{
  "experts_per_token": 4,
  "d_expert": 128,
  "normalize_top_k": true,
  "vocab_size": 22638,
  "norm": "rmsnorm",
  "optimizer": "muon_variant",
  "max_seq_len": 1024,
  "dataset": "wikipedia_en"
}
Below are experts of layer 7 (counted from 0) of a mixture-of-experts language model. Rows are named router (the router's row for the expert), up (a neuron's input weights, with its number) and show model dimensions 0-255. Each number is 128 + 32 x the weight over its row's rms, rounded and kept within 0 to 255. Numbers have three digits each.
After each expert's rows: "comes after" lists some tokens at least twice as common just before its tokens as in all text. This comes from a sample of Wikipedia text that the model never trained on. Tokens count by the router's weight.

# expert 31
router:154082150080134135114108073147155084094170160116144155104099119092126055078075146134117149119075175154147117053095117099123116148135132182115085101124112136195161112111116109143164167161139177122066110128137099114123131193081103076110082093092090101191178054145181147119096149184131146164096151113157094093125130145095209129143158172130083076151103122075158186110152187105138112120105174129117072118097117108199104146158110129130125101106093108118124111129178080097088166133153124127092130055177099178142158156159146100156156126168093146161192120143104125140124125134169106099120100091159162167111116083125108113121166080173146048141189129154104112132145126087161102156206103174160158095155112139142134081142083095152093150096162134122152143138155128116147088119139169
up4:113095190133146081098141082129130076055131141117080156150098109165156110089142152195128159138097080104167180158155070087173107122180128163105107180112098112150163112080165124131088192133122143121067123113145185072088071118098157086175111143118104088113147120120128126116100133173136181108111087162152202146134094133136146189153115102115114125118097091112114110164102158157093127096151175139102167129109128175159166157159040098115149078109137127070104097071130116156132109174139071065162077056158125124135090154202067136165127159094133123131142120142132171138140094172139091133134131180158114143099152181148156157145117110135117070089137167103143121113126119123125149130113135168112099124168104072202132201136122193104093100116179114093096119156115146103120089118164173
up5:088186091147172133068105155125123156122130158136136082195128193105207113117082120148140086148039117117159102124114119208140090111154108098069093145139152089185090122111144148102121146091161159145083092101159130078102144118086088159097134091114115157126124135159112090123162161111160144108121166139152163119115139121104153137123129185193110087129163113105159146153138091104141119162165100147183150084172139123190044133075142126171158100087136158166146204141171119082194105181136083120186120107176117141106163131177144166135083118200130089081167148133082059184085154153104169146135089133109117091119147171128108133127130088177163122133102159166141082096121139111181115136132103139138161093061129107084066124172117106120117134113162141163169147149165121105168133124134154
comes after: ", ", " | ", " in ", "| ", " (", "- "

# expert 7
router:140077038162086145122140090115180172124166153138141146140127103122142094197182092084142122195170091111100091114080122107147085110136128094168094102168094108093131142089103197087105085150156068106077140146143155115150118175117098104065102137136158097131154136137111110177120091096118154114077185127119195093183137166171174086088126057146077161099134128138096096115150102101152085118134167112191095139080149102104130153121086168160124160116118080191157179175168144083148113168132048122142124133180126105145126123118121113111161192146119131151108077135083144135141125142125116089124167119146174141128139074155116152196145149095178143152134103062129076177160173102077131117125082100167126109151119128197143100155095128094096095136150116115153196118099121163120120156105126
up1:153093142180147123153122165105155138126140092118158116135163121118163153135070107170151056075117122140141080044169163107127114154157111120139121137120139106148075069192189079126138130133142136137164118193158129121072146173061114215082142161131134122134159150055120136102159135141120145104098126118093168129130141099170112142112130110114104100109102143116117092129108129107099123122131125135086072092098104143140095147160137115124160054114110073079112154137183119139082093119090161077173164098208136096152115092081123121051130141149147158112115125184106153121149098094144045159071142132095094139175107102112130090185131123146202070120172121077184113089097155151164200147205124169103077136109057092148125101143130141121087081128151135121123114091158108165110136102175154
up2:126144127127163177129071067174206110161149108098102218118161103166139123108154109151161152131131121105129070084142165115135102202148109135116123125102116111162148125124136093111147141089119113078118148081110146118075071142149065134076115109096047118096146142194178131120137146154145115122130123164134143111071112124132069197044171119143151181106095156085184130124155045139132084145095187096118104114102119166109161122116157103154151171143123104139132118125124096120078091159132133165059159124142094155140167103113139144140115160063095106136096119142136123128071093109077148146105163103148080106129107133110107090136104181074104074132076087083121131175078114128156169117124054087105111149103100081119087080113046077148096185116130139171113070144130127134098134159127113
comes after: " |", ")", " |  |", ".", " =", " |  |  |"

# expert 38
router:160172156072084165153180144126151153120103135150152103169147130164185088112123129150110131143123174152157137183133127139148195140111115134145121114101114129113137119157153085108126058136077076092065145105059093114102126155170154128064072171177167118082085091129110125183180134183116149139102126162115122082142166090080143139134224154192147186136141175111121143129069180128150117079118170111188094137137109125083136126102159127146151052159073124127108111109152172174079124079096084121071113123127140195172140137110124132115137077079215113128166152169133093122151127161086178094116153186108106120160128150131128194113102113124123118163135150153096090134107142133135143136098131127123109086140093150094144131133145131114178085096089153136077144182068174119105109145196081
up1:109136151186141100137142130131181093142131160155055130125122141149115096109154125141114095126075178090082131107142139154137122107101120158114170113073142132143123094164151167118113127166146164080136119061096079117130102118152129124144187122096135129174106112158153164132139145144124091106195147175142107102148194156112141142075182152198142154139153098091123117090170144105146168175179089111169100132063102122159136159090162101090134153073098023105139132165145127167168144114159135151086207134110098138142129151146109133080096037085128150112111093126109156086113116120095153203128094105052140102110062155169136181145166116121167140142140113146182110113102137115109109113172123147071142194120109165088094082150102128172158087072160114147097161120058131142169095140216116
up2:083160168118086084087128052163126088111106196131146132114080151096103102097154057189139132198110132150102097178143087151107132132111149158114082105168076137150147163186137106095060141144165135093101159143175120085142162151142121147116178139134115171122180150143170087122122082058157140123121086119123129146116151147137096147162124210110152073092107120153095116182128145132152163120155134149097098177153155152155205123144145156128159147184145133090133096114145118111104078122139129191133119083127151137088086112152177109123121156091088178112079196123083152088091081128124095156165135145143128129160155127110067180122110200182172115159134072065109156160161066142090101138108139174088168156120077130126111143176167153171116157122150083127115074140074126111092120124166118
comes after: "\n", "\n\n", "\"", "\" (", " by", " as"

# expert 42
router:167058110131095050173088147085136175133098176133168119083169120100086170150137165115133155090111087104129102154188092132164156117117211105090123146149145127175156085161119154110173122146166121133143131101109100156141065168166071130127090109108123138191125161144183086137081154125073136121179160158144155091142098156145101042103155169091090135091102150191126104120121143138089148096193100178169085146158120061137062150137079125118127166129105135133102112113122158142107100153190129143147123087141151137138119136127139073130158089150189104089104147108127161152100139071127097135143071110137124121124109108140054158146131142148162072101133156166168059109144085157164191120063124178107081130106079086117112089136181075168152115151139140120121158087108087093164121156129153
up4:188093139155130099108093125114123141155117126173105118076100104084148121136103121116063204126161125111130089131163158112193112152135198188097173095202096095111149135127150143157097172103135162107197071174090115088124152157176168166136143097124104148116141132102099164144176098145144102116181132184109110149055082149178073093114136143145107139122194168109113140178086152118126112107155149107131160115118085100163107142124104118201109150111165121164112155160109124118118087153110140156131134131059134051196129111134161130076125142109140104183099113143118122105091175127180153105156137177169145185097129136163142145030124149141131128111146186138117085095056128155156138124127119188139069132142087082094110104184067103151122132123103161127141154142161206127081181140135135
up5:118158123112141102068116127141153160111091127179095125147159087176106120107102172150137155097141135105130171131134096125135197147130084138108200114172107094132171128132157066105133120065085112156130154137101134146156119163052130090124132059097112127117149141109136116138116112134110178120095158116152164052095163159190156135171088108075194073128133104129183130119103119139127146100147147123061113070090085179206087124165164194146073088155168142140140170143102189082196187135130146071091058116117126163136121129092136170093186133130101106104145095138098110127111121207165133101109105118094129116104127055098106197139069101139050090126106090085141099106146093120128119112137136166186156127124113091169139163144174173128174144106152152132120130133134111090100072124121134
comes after: "1", "2", "–", ".", ":", "0"

# expert 2
router:132163137098147178140213132096106178118137114129172138134188054160183144076089140121100102101165161128162138176093098150124176122118088082145114097162115178128151125171118119094126109104132104124145135086112106105109087124167166134084083169159167103069080122143065100176083121124090123086068147150060097121120181113154149146084182144175111172098083175095128177152072106133146145093099171105165068084130077119099159142129149178171096055148083151116133167111103113158107118075095094118130094177160085159146116141138104089136160104083163075171143150129141117150136094135058161093119165139095113123197109157121059186133136105176160122136116132160115136125116129090085149097128127094122146100108116123068159084148090166141134090103153110128119113192127147179088139135186127
up0:144141082160166164150074145168109118129086124125169125127097136181149186106096084118135129112125105133144067127131193155089195059063088112078144169102101132165131111115105156131164155057135146143113128133145153136130099142137125178148093130087158123138102105104118128118143080114133094176086150178122101117188148123115115060135129087109095174084143139143112121157121072149180138145112135068173150145132081096091129117141139136122113147094087095140056140072130135108131208111170035095096170090181161125141075102077114171152067087114172184122079100127143098165138159139148182149106114183128123128186190172127117155066162166124094133181120150141128106141096089145095152086152116118203148101119095082111086136158137151138165134083143196088118140100144176106101112123163126
up1:127103133124145145149164179221114095132117108151096108106083055085172139145103105162153174171093110117087071136155136142129048141131131106209093128162057141086121125125112075145105133070105123092142114118195131131084138187126121104080127131106089091117132125107122154188130227142125129086182072152132118111114088115137122148150143109157140138096197186143097117155102156097128197131119127131132099190093162121135166106109170142117132134123140108217114115124076119193145119169091077119083087113142076162125179127150113175126128125110119123187121120157087074073086106134086106109126141103149107158087106155186156181194149145102151132136116155151156100122132154132138107137104117137133122140058121089129153066160152152159122119102135066045096140145103077136140112139136081
comes after: "\n", "\n\n", "\"", " with", "),", "- Genus"

# expert 1
router:137176153192098082111120115150130128107140173142082091123109091099096120149137141137153151120104118114076170139112096164103138106154115200130200112134163129109106088122102175105146119113078144160188138156096135128148116141111134174119070168176170150121171159084069098099103135168110094121092159079147118087158107129112158121184084110179165091122132085094176194119152129083149143128137136107129134130108066165168100146127119158145109126114079094105113112084164083157127150149189109142080117137100182185164205081106120148156108183090177093113191154105118067124088096137146132154120101079139162062114059140134139139112113109164149100131086098127090060103118065144114134135172093198168136178100112099164086096168136159092171140117151159195142148193164164134103111089096142
up0:090130145110138129081136123166121119154072104083150078122120140138121167089168141126130142123132137091136126083164070211104138097155108152134140133157091087087085089167120137088178169197140139130171071093154113127186174121115124156160148173173179111126085104110110078128123096118106072143132147161174149105076101065141120124158133117087115131123127156094072176190105079196116130165137135179132143141112161124089170100081121129120122134129091135100151201114085153205150146148141131107153138152131122158128184123129139075110147153160109135132145107099115090128091054121127140101038153123087171124124118087194080127091107090150111151114163149203157114182137158063138142138107093120172088115063115121084138138083132158113117113118060115155117098166171058074075151097171123
up1:125113093134139148113067125155167097139128093133112127116146162149173153141152144152092137152105133118161142118140188174146135053147136117134150120175192186139114134060144180144168042079080081125145160173131190138133122145130133132182150141187182137153122151117141176164108092187110142147072132140156081165115097134117151182121094110153140139165097069124158178126180155139105126100170159168146183091171173172168117117105163142136077091099099122121178184074181145159130097105163108144122109085141148149100124163132190134151062178065093140132135149120174139133130068148097119159146102112085123078112088112182130111148145107085130073082115102133156121160107075088105111113129159095123164161157151128157110032158157132105117108142080146112115082219172093102124095134146133
comes after: "6", "3", "1", "7", "4", "8"

# expert 8
router:112101093209093124128115106106146107162153160141150163175150092140106107143136041063120165150149110135105119100112120158151083120123158153171142121201126121159074157108121154151110167174147184137089152100131132118145096151120183167124141094120080195168081167157140194135136133087106084126125135134124155067081094114157141094150175137145121114084089076128134131107123115143112125185154132102092117138103158146099133166127079110092172190101116128106154134157104086077126146197188135106146137102094057127160147125104100096123169158192111097158121096105119140167163053132152128134126046124138135134059136154153088148183136054157181144106187095117123118160134145126093115129178151097112129167091148074195146159168184105113117101126194102132181166122124126170112125196086124
up1:086144123146078032126110149120162153137116121135116102113189135142103083122090123138068155152052094096140110125146174119114144145158084118091209125154160135133125134165142065112142104122110106176157099081114146107114118140137132135102117046150136165105113107107111144082126115130142165120140203114162185115031082141119127067127152123065146122128112072167097121081112153145183131075092154137125137189066129144126076119162150145117133075111163135176172085124144118136104123142087134153150106121116128151171026092101144113156137120056088128123170151130117127095127085107090189117111113136103172130085182082166098159126197129173093146080155157135126178116094186122113099100120126090148087122113151103172179205116132124130142183173141089129128160135139125141124116125074194
up2:090173142153074147045138119104096146126098119087176139118171137133149162147103097112103150094163095102127117109110132122133133141148092142107109168164095052117140150145084135209140072116157105195153120098155149148128146150105129081119174146137136146133146109136126176090145141082113174135188123137183131130130132124124090117143100177146108094104136131185156180145180085135105092121105131050078053134172143129121135079124154189128105083153120093116138152096023171152107139136132116096157129105139108163126136236099106164141140129140174182169118140154128131103124165055144162127163144098133129097147141126039065102128124119078129113132086147114169204135126172095111115143146129046173112139114207099161113155144083061173150095125081126160117099159129144109154137153099108
comes after: "1", "2", ".", "\n\n", "==", "==="

# expert 41
router:159051088071146127070107116121121094095163153148164075194121087104170134071143096095094131197104181095166105133155147167129148137091129092135093053093115142139132139153111130175117187120166116128146106103159147187134118161167179159100125158124098087148084146123143177106142150069097151185138107092181098077145177156053114099167165120150090109132115085153080132101110136136166092144125076099116077123144100116158087118100134113177157142121100111110137146135108169064130094101149122098082183137115113136117201180155137142125126128167103114089105122110152122132127098152106137184158057184137206160106128121134117083175145140114063095119185087186155113166145091161161108128174137118137164064113098128142178159161083081184157124135179174127149147157142154114154133104126122
up4:104116130169145166116107093110146144114143146092148200177121157143104105172112157115154114104147153131211136139102171132132102104107168109143185071125107140070109157129160093101154136084140061072099104109139101176171139122147164113130145180123077129092132111087157125119133128155126128168117092166204141163112121052104116117119148175116121072130132052075111155152150071177098130110136179107134119103139139072149150139156177060166131192092145129118108122154177153141094164134049107095085143154120152108114146162139149124077152075054085103160100130178075070124185126153138112176115136110159079190082093139109093124174160085114094167147115136153116114137162133089159107069165156145110118126135123142092058087148120128088160121176170088135143119104072093185111116086151161
up5:108122152148118119126150126169138169164119153103155117136122156101188159160154131087135123133120161139119088125148093147094176099172173046128141129134110113116086178138137127100118145184095098124133142187039124147104052079066135109051091121168122076074170102139174127178120118188111107110162083121105173137135134110115190102126141117176093192196143115096177153145119091160086133133160176172135124169150157181151109143074135118126092105139148123092095074120107159079112088100174144081178065145190167177112150124174127134182154149136182096157150103161133097138144143145040104081166113100139154124106123132166151080116148139098137049167135155177153103128189092080188081137123127153124144129147144121152114119156076077108120122141165135152118129137158104093085103151114125
comes after: " ", " | ", ", ", "| ", ".", " on "

# expert 44
router:125124128111125087071111101115126078111068156181062140155119057092146101188164118167120162138125132130118133147101120167177165093142101126156110089126139078123140169012082204094139086091112130168171177128108104130169116133124110164115153179160135132077205130136095150083147064187125106174171178116068080200104097133149170120182113112145099098126164098094131082136136109092126121132160173075157118088160045125078134168084117148107133120111093124126124115107146159188090145155139086130049096165151160177126119114110077139136114106112177130166126118141150081083137099118121168108081097119158128100110157140116090111144102152154058083105117132079132102106127103177154125193154095169096111127111168120171141127106117106094120077161129144115142148121121128125134154090148084
up0:143058087154090090125148156151172152089158114087132086105128108165135123111135178074110077143156127132092077133133085126147135108146148121124134197102118141122118089089163171210122118128112160179127137076136159148127101206102105103157133165201099137092104154154125154131145130142120105139087136119079113168124111147124155098118187131105130127145160182178102155081185117096138170086150111140150138114151129111120098155104174145126141180212170148132128065169143132101053111148154133085152047195164135152162146155095074108191103075130126111114168153152075145061133152161150118161133125151086119184078171114112120161148084128085102065092143087141116100099137089089182050132099135181134136153176177094154121085133152156111134080157123097111123147158081160153157142113162092
up1:080120158108141106156085158097099121137107149126125113187144081141076096154142133182120148086053137182195118089163149137153165132126145136165140119131049122109092122132153084094180128105121167154114130135151178151188083096131072092079160112104101092108160088079105085136156129114091117096174113190125121095057110159138156173179127164173082140162118130172118130180153106112114108193152177130135109224134102081122165186143108189151109140105116155132116159156039150072098106104093130150076127083141137117137136115117119149135111071056147058142120149141059066112139160143130082147095144105140124083099139153105096148098096101082088126110103154114138109168111122095104110124075123117116095103112135170126155089071134077100145141169086149163184175129142129108115127077117117
comes after: "\n", "6", "3", "0", "4", "5"

# expert 51
router:129075066225157143158145180174177155128142107115165122192151099132129114139122087141115164073115129148200072153232117114163048122126122150109104169155122109143089142118133104129148178123096151129109172188151156077132131114146071212157191133148123155139097163131118123150082109110112117128195126117124116089102132115146164178120103062155121117119122085115146156087141113156174138118169111103202133119117127173143139137118097102064142109109119139133056124094122113088176119116112145129135147120104095091110175148138129112151138084145080103095112121119166180153190117101088154113128154101080159140179092148199127073113119127126142161112134160108126115179202161115151113115069126084117145073123140184133161120121128096176182190169118140091105074120175124168118120185117141
up1:166133098092079097131147201139107100109125159131114135144109114098161078157153093150130158101111152105119089154223138094166119114094108125113128158178136108121126064125162114141049090163121103141137164122119153116068096078121141140118123157129129161160121134117130096107183108110127134104176155199109126145125139146108115120151134112142026138148172138163082115126155134156152173091125095132160115067138147143124102122128119135109134131079081135147198137121086153132125106160169158115130219174167125189173104101152144087177176120149207116097128077155170124160106139129071151139140158208122094110078131162139099208135078141131169091121095080127150108141086209105136130115152130145140063145070125139136149132139168132207147155124101119155154161089137188050136114166194115
up2:124146081143084160124143120138163098183170100116115101142108183097119169086109164155166084093160131135105081142132123112118117165127128172097109130116139174149102134066168159194172151126126060146150135151124132060118134148136113173130129134185102098153149095084091122108062112107176138140115105153086112106125104135096065143101155079147132111112207139140174133153111163098158093101148100075143152088147078090115124096137131148072138079154163113154149173167128122027166056120087179169061120114101140174125164116110172139125148146170131170141127132139100122118116183146085135091160082184103096058103158126176090115140093122193147132192084151135170118126143195148127140112112133080126079133100132148169070164206160127149138145138153171054135114101173089153168130115138136
comes after: "1", "2", " his", "'s", " first", " a"

# expert 13
router:093100085120074137186116113137146152135128174112126126102111128177096109143153155139111104119155089142065171083126140162132172101091113121147152114150100187120099183175124077115174152147142118166100150120093093117125065128143118087158136084107141094203105099115160152169108144159139060131191122158112134110134100176076090084098155089135174171151070126171130160102110133120102148099118055203131118125194157134066191154140093179075149172081105126133138092156091080098144145172180140139146115122097150129169159103064064103129149087104158077171143105106137125152156109081121087154168079079173156107044143117095082131169102136140150122132190123109180132144157071179149123135116203091135157175122126082126155133141159111096137125164136134121122137126159138109199089135106124
up0:128162134110111123133094100170116156130140163103153113152115091110126181177133207180113125139092089148059137115100149171186110144133175127145155101117101097095126097158081138109147149130122148079116116151140113116056140137140166144167128151142135088101119111093203157122120049170140050155125110100160179098156174141086169109116177147053127174131130126083084148185129125174182129147112135113092141131110195103045141150175193096051148124130101128178137141148169112123125102067121138170136130185097069164181167152145099115137108078147149077191140124133108109108118099097116160137144152138145132082165085126134123098171108076164159098082098136091166192159164198134122090060093129138122141159109134126163169119139098159115151156082131136103166133122178141079160134176116103
up1:127115115113168139136129125122146108166128140106062150092146184114095100080159110096059139134099138090116133144137199107158148130135170126087208124098137159118145101200137155125145183151101124116149107107101117143158089144093144118139154063144120123108076115207084135101127107060135172149177121136124090117122091111100212139172137071149138174162096117109102142156125105104089112118120190145129127116147116110194086102181117176140179179152144137072115179165081150129108165128091108104172153137142102195128087113165150103125145171074155119186166116131124215103139140179144141103158099111103146084129090122157066104082148093137116034060088131144090153081152089184132108121147088162159097126138079105097130085120129112117154162147128094146078154109152103147191170120112172
comes after: "\n\n", "\n", "==", "===", "=", "-"

# expert 61
router:141110198095102074106164126127098135069129109153169085089151130081106176087121123108156102090107165118198117175159109140050112126113169142125085124149129165143122111114140071106107110170153129096125116172103112155134137141137131131148146151150152079123133137100163165118095116140099145123145115095138106126142125163197133136148146169100122087169116136167121163112126139118085089095183063187092119116111142143143148076165117122072201164057129142095135064122140132075095135077126148139183149114127158081116124085085176079145035118193112121125188129054153151132125123131148109164157169108153084120180076110213120104095128164132139148176111052139141161163154101125124113082133154153107163122085144196136145121160079109130076121164154146101063134151101191168106114077166109
up2:124092166088108088153133133092128110146127137214099117122095117080130181140145135160073159038155110163123146115144149081109155087156140166164114169196106110143128137100089118127166145117081146088073089136168136168105138180138119126075147145122087151148100153110087087098068117126124112121121143145113099102108146161101154144109191142121072112132146050107066159197152155159128182050181128148102107145133078105105152157164145151076138138145188160132101153128128134124099131116117066142156193148126144092145094134180179060072116129131107110157143175097112156097125107117087117153181157117174114107111099134182106111112125134182043136147099135124126166175157072146128156095142111187093166147091136171175127102095165106174138103146132136114127057156150126129104143200180176
up3:180158134059138104140155111068144109107120130118093139080078107145118171128124140132062159104112119157090086069169138102075101160181115130135122149171083146128121129080143096164106105093170141128054139101150076181119122166088163115189132141133092098179052167156190136095128136127162088135105102129125164123122102161141058178117112166135137147131102071098158124096150141142141116126111059105101141198161143098110122111168156137149147186111190178171168101142159078151117120117134170122194125116221168182122113058096189124126110145147139105091086134148185171140132074118130080186168185114153137131112151078069096184116153163143113170136120133107083156095097107125127124132122115151168085125135084186128119139156156139110077119122168128118104098118124106088179145127083145
comes after: " | ", "–", "; ", ") | ", ".", "0"

# expert 49
router:146116210126177178090080105164137157098130088098134169141156147148160131154079142092096181102140056135097073149122082144150082150073168136130135161123112112117070139088135137123095161143169123130131112143149145100144151153169214171124158171145130193145106200156113121204095148135075050178142129105146072109142103109113095134108110155100165077131118110132133158108170131110129156154115147120135195119152147151149146134071123121058122132082169078102072145119115097117134098123074114137143181138086086083126143108087172110162099158084149108169094165135115161098109085099079077122132129097106148154120172155053099148146193060139147164116135190132140110112112152121120109141072133113140143151143166097081119080165095092136049150122178094167122131174151133102132066147135135
up1:109119078113133133182106167131152106129129087104136109160120113130136091121104188157133130084113138142149109154150148104125086071145096135142073110106128139117091118095131111140089123112157159174167085075105100139102117146178224123164123024122093116190135149137138126122180090127121126098104154152132100096122096142205091141083176160112106132123145164131132092134142038102110069100095128103147128167126093126110094145115111215100157157170144093185087130103131107132067098166151079127142128104057160115109093112165135161163129133144158168069103174156147135139117116105137095123167149124136161159116122131095066141151156089085120138109100126164155137204130107094114133084031100143178173046110059149187105150115137133126150075170133118130167081118104142109089062069138162
up2:126120092168130191106137116113156154132136097133166116119089137085145125138151024084129146154153134181136130106143115172102198148156142189139109114177107105146100088134136130168145190151118119156133077209138140114162103113103131084139117148155093119103111138117100091182123086090129101142094156174161077126185133113093134128144178195130118064095118113064146205170178090101101141171144150191137121086111159132121139153096144119105127201127136091068103129080170141174118137167155138097155077116152107100094132065091141164095120194103144099140165159078128141141155116137116151114119122135165112153162147111105141132111130034140126101112088185157129063139207102106180116104112159110103115174073119100141136150128111085134150125107102108210061152128129110129124212124122162
comes after: ".", "2", "1", "\n\n", " In", "s."

# expert 53
router:127162148079130077101171104123121074134087157165091096096128127127093119126109141171143163140105144099096113160094096117063140119215134175145164115166144089155189110165099177143078127149084152137060084153097128084138123156151129168171083143086154191169214139053145129151059125125114126097111158151129125111152142147154137100132155131126131117110133113161176158084124172161099101127165133116095133166069101169123140107156098124088119100130121093152131078120179118161155167063188163127144158143148160127162107148109123096146099100147131178093168115170125140104079097191153118086135068097150154045187096110100157117089119086160101172052173115119065158048114092182107109112150065145139145087108138161126144110118113088137072139117140120129137131111154176099082103135140118
up1:153176114178136175130115139146125096121170130128128131118122161129190140154093069138089174194070072098131174166150175153155086120169171089141107132148113094101135113164106050121122113114141111153133161123117147147150105157126167165169111113119192125144162134111115191137127106112107128167105065145176087140184148114092079083134168159091120125104166109168098116167194146160098145104104112092126119089052106115183107080119168137118128139149178188138123151101162165140136150106107137091085118217096171170103121104082147116180119152151114126107152167098137254135121158045123121141150124126120126074089106150119142154094101106126182120112107141109125101120117058134184111200153128150140128094145123125108180124198138054126144091124125160167143131159180166097104162149110112
up2:153165167139130096121139085131160152101114182067140118160145158131125113161074112067108115161126093122089134159178129183136117178218143111161125103201121121060132122157119157123135162141119110146128114107171150148081117119134089080129127093140133150127079130090166134109145177097123174149180126120068137096123145130132075150132070092113132138092142091117172151147100176163160132134114145086142097165136098152083191085142142116118089124148136085080094106149153143111105100108131127108184116174130087176177193143125145090087111162121112194171145150193120094105131148096120127055203111103087105108165170102170099149140170160132124136201150138114123102127198122107166133094095128067161110093077119195206183100111145154076084090132092113046117149151134162101089103128133115
comes after: " | ", ".", "0", "1", "3", ","

# expert 54
router:150114145128060097108169128113113102083122170161146133112178103099124091081085105158121137172087125135200147076135119129129170124127135145123111144219104126105140173105102098105159102147136108154068135083093070139104092098163080131109170100145137128109128139095139150110066125159137168061125127071084145092161082137167153095091152086115133132151059140158169115098168153149096088104171148210080086103147116081119170095112080144111131129136136164130085125131132128112121150131195127120107067115147185097087101079083097115131145115148109095116100116122090142148177086175144140085138117107155149134090097080124140086117189196135161158166161082081108118138124113119090107166121130101041154155114150208183135143108110167154054139107207106152132118094148124154107116080062124
up1:085130139136043117100188064150128167157163122110135110154169106118110105148031189121150097129103116132099117095093120104064174071155130092130137090190123159134160153100116118135129148186135117161093114079127101154156150149094163123144153125184116114165121117137126080109183181123182110146041098137133125198095154098134153150144160211131088050162138072150146068119164118164072138105123070155121112130098104110205137172124127157091132126176128121133090130150143108113092157164202086177108099144140111146117195113122122111116155120099158068132116117088171082093180139124130099115114148118135125079144116102115101136138152160159158090097129130094110112081126155146138084068142114165126128185123166158072124165080130131172174114172107138169119134141111142143143165195097182
up2:147103158170149087110125086172167074093133152077104097206091110173145143089137064128141089084121110163175165147152060110129124106122131063111099171144204116105139117143118114130096149167130134110123143117127134081078105184127116074168125139074111102074114121122091114095161146116115107066172146151131095102131081092118129081128150079058023138145133106155126097130136155118144147130168166112146143146117124160079117085123091160114115141124138125133105138110168119152163061173175143092090155156177140119103107084137090194100142168166135114151126134127105084120127132097152133179121111116070103134149141127114103155114191031158152177096156108193075154149104150168173131070185090102072145118113137105130079128115134049141123181157116121138124081134152131070119111081121177
comes after: "\n", " |", "0", "\n\n", "; ", ")"

# expert 46
router:137126130206119150100165112146155116119148123121120095177063119126115093135114144169168178194162111192071137138145140144149189142160119127147156100119120124131140155084116109122139202180022172174155149159121139152072108157157144171129108127112135151137171149113121115076117128137097130138085162113131164066161100133134170100189116071132105123109139122099136184164173118146076154138104152089132060144157045109102180131158131124123122134098100150100116123154147151099156149138163138139090145138153163180144145199117132104122184140159136126109195105098121047178121093117147131063138225112171165104077104175134159195122150154147108164163117148092125110115121053131151126169116101113132145118125102160122131104157122190198130108100101120144118112170183152105175146065177121
up1:112084125117134154115098151138178119197105096088114144115199120108058143058181086108127120151086139134108133073149106111174136096169112153174123118105085111164096159120134148116223141055075185164183100101092089139142107137115197132154117153126090086107194135149111126130051103114107092077116168106135142075180130148139116134097129109113115108150158163193129116148100106155075150127161097116110137077120126117145099137145166136169110138114090142111141070101147130122164131193220099097155155054108115089153158132090109105140123099127113157102170117071117125071159072113138120108125187149164181147128138170135175151159149099070093086111100194099057134119135145117128105139123144115148157112143179137118145108089132146123065138109142107156159145122122170110168155126059067
up2:147163179096164123185161121080105174141164117169155168107141141139091172130157167185093174148108101150109115184156114105147195121157137136148112097091167066122102141058106118074119162142117155154153090118093184099094140120157113150194126069136138151080134128109143134106116139121146126155157086141056097106118154138187164083199145133133141129105069187120096145172191143135164153134163146099135122120165103127166172091078166179169159106110118115156129158179167125098112087137174124105147120092132134131127108158086095129123142133158142146092178139161146151110163118181094167086107099202128090147096140191097165198139129176127145105125169159088153095124140166124167187146083129155098133051137115122112143126206123165164108099147203096156094174095114139059134163140095141
comes after: "\n", "| ", "wood", " No.", "- Born:", "- "

# expert 4
router:108128134098094095164110083094167085081151171138133117165112156132121179095154124100134154204126125127162122170128108191102160125159189142116095116131066169127107175128108117091119146123078199096130155179076146137158093163125174123127101129105155065114126104105116126135142152150115100104149079117091139143088147185124144114154160103134167173140131175152125170150145122100158165069173150231079147105173147110119197174126136152126106147116053129091145109151131150110168132082151148167156117128073108135122100113111081066119187123151188147127168149099124104127148116151101141122162193159090088139144069151110129126125110064103172156153193129110155144139123107107138103161088165083056151120092067189045157111183099085165109078156190093119100174128138146116145109138123127
up1:127127139154119010134142116080170157085133119110176130159117117163153141040130109100112152087128116126176149084125144183146105115092097138121135119138095114106145160161115142087146091139108133103143105095077112132151096165155120209107118134160083124108101077098174195040088117123144089160153132183098045147168172166151126169132081135122069171152157070071152105109065134135090065175128161188103087134123136132177130122148111180135103146181184126164136151183145108100160104120116140119143106133150134124162077164150122116085122158130154102112140151105084091204107108123194120086132151118157107147126097156180171158084149092092166138135144174148104103146161122107109130118086116131176075190128100115102174175074097103129153130119153122142093080155111149155132143179109157
up2:112123146153138119140154138123138118142111127109128220157145136122135116133121082071091143173169113136120156162108090158091110176131163123120135164135136069172109095104118122185050108116159083126138125093104085134152170142147164127114124082132127161196088120148108158154061085119133180108102129127098102223122095132141059116124175152149101111089128139198064099115130180104136153166109172130136139093104087145101120119190131081105162099062117083075103106100102087146116082168094106153153093168137084122199160094164156087117178116174059149115091216110124115161126102126150131155103106125185107119119016134177142099143203091123153160103123122134130084158127128153098100138120115093093103161113175153142101092106149163129115126107150142076159123111082123110136170159161073
comes after: "\n", "| ", "2", " | ", "1", "|"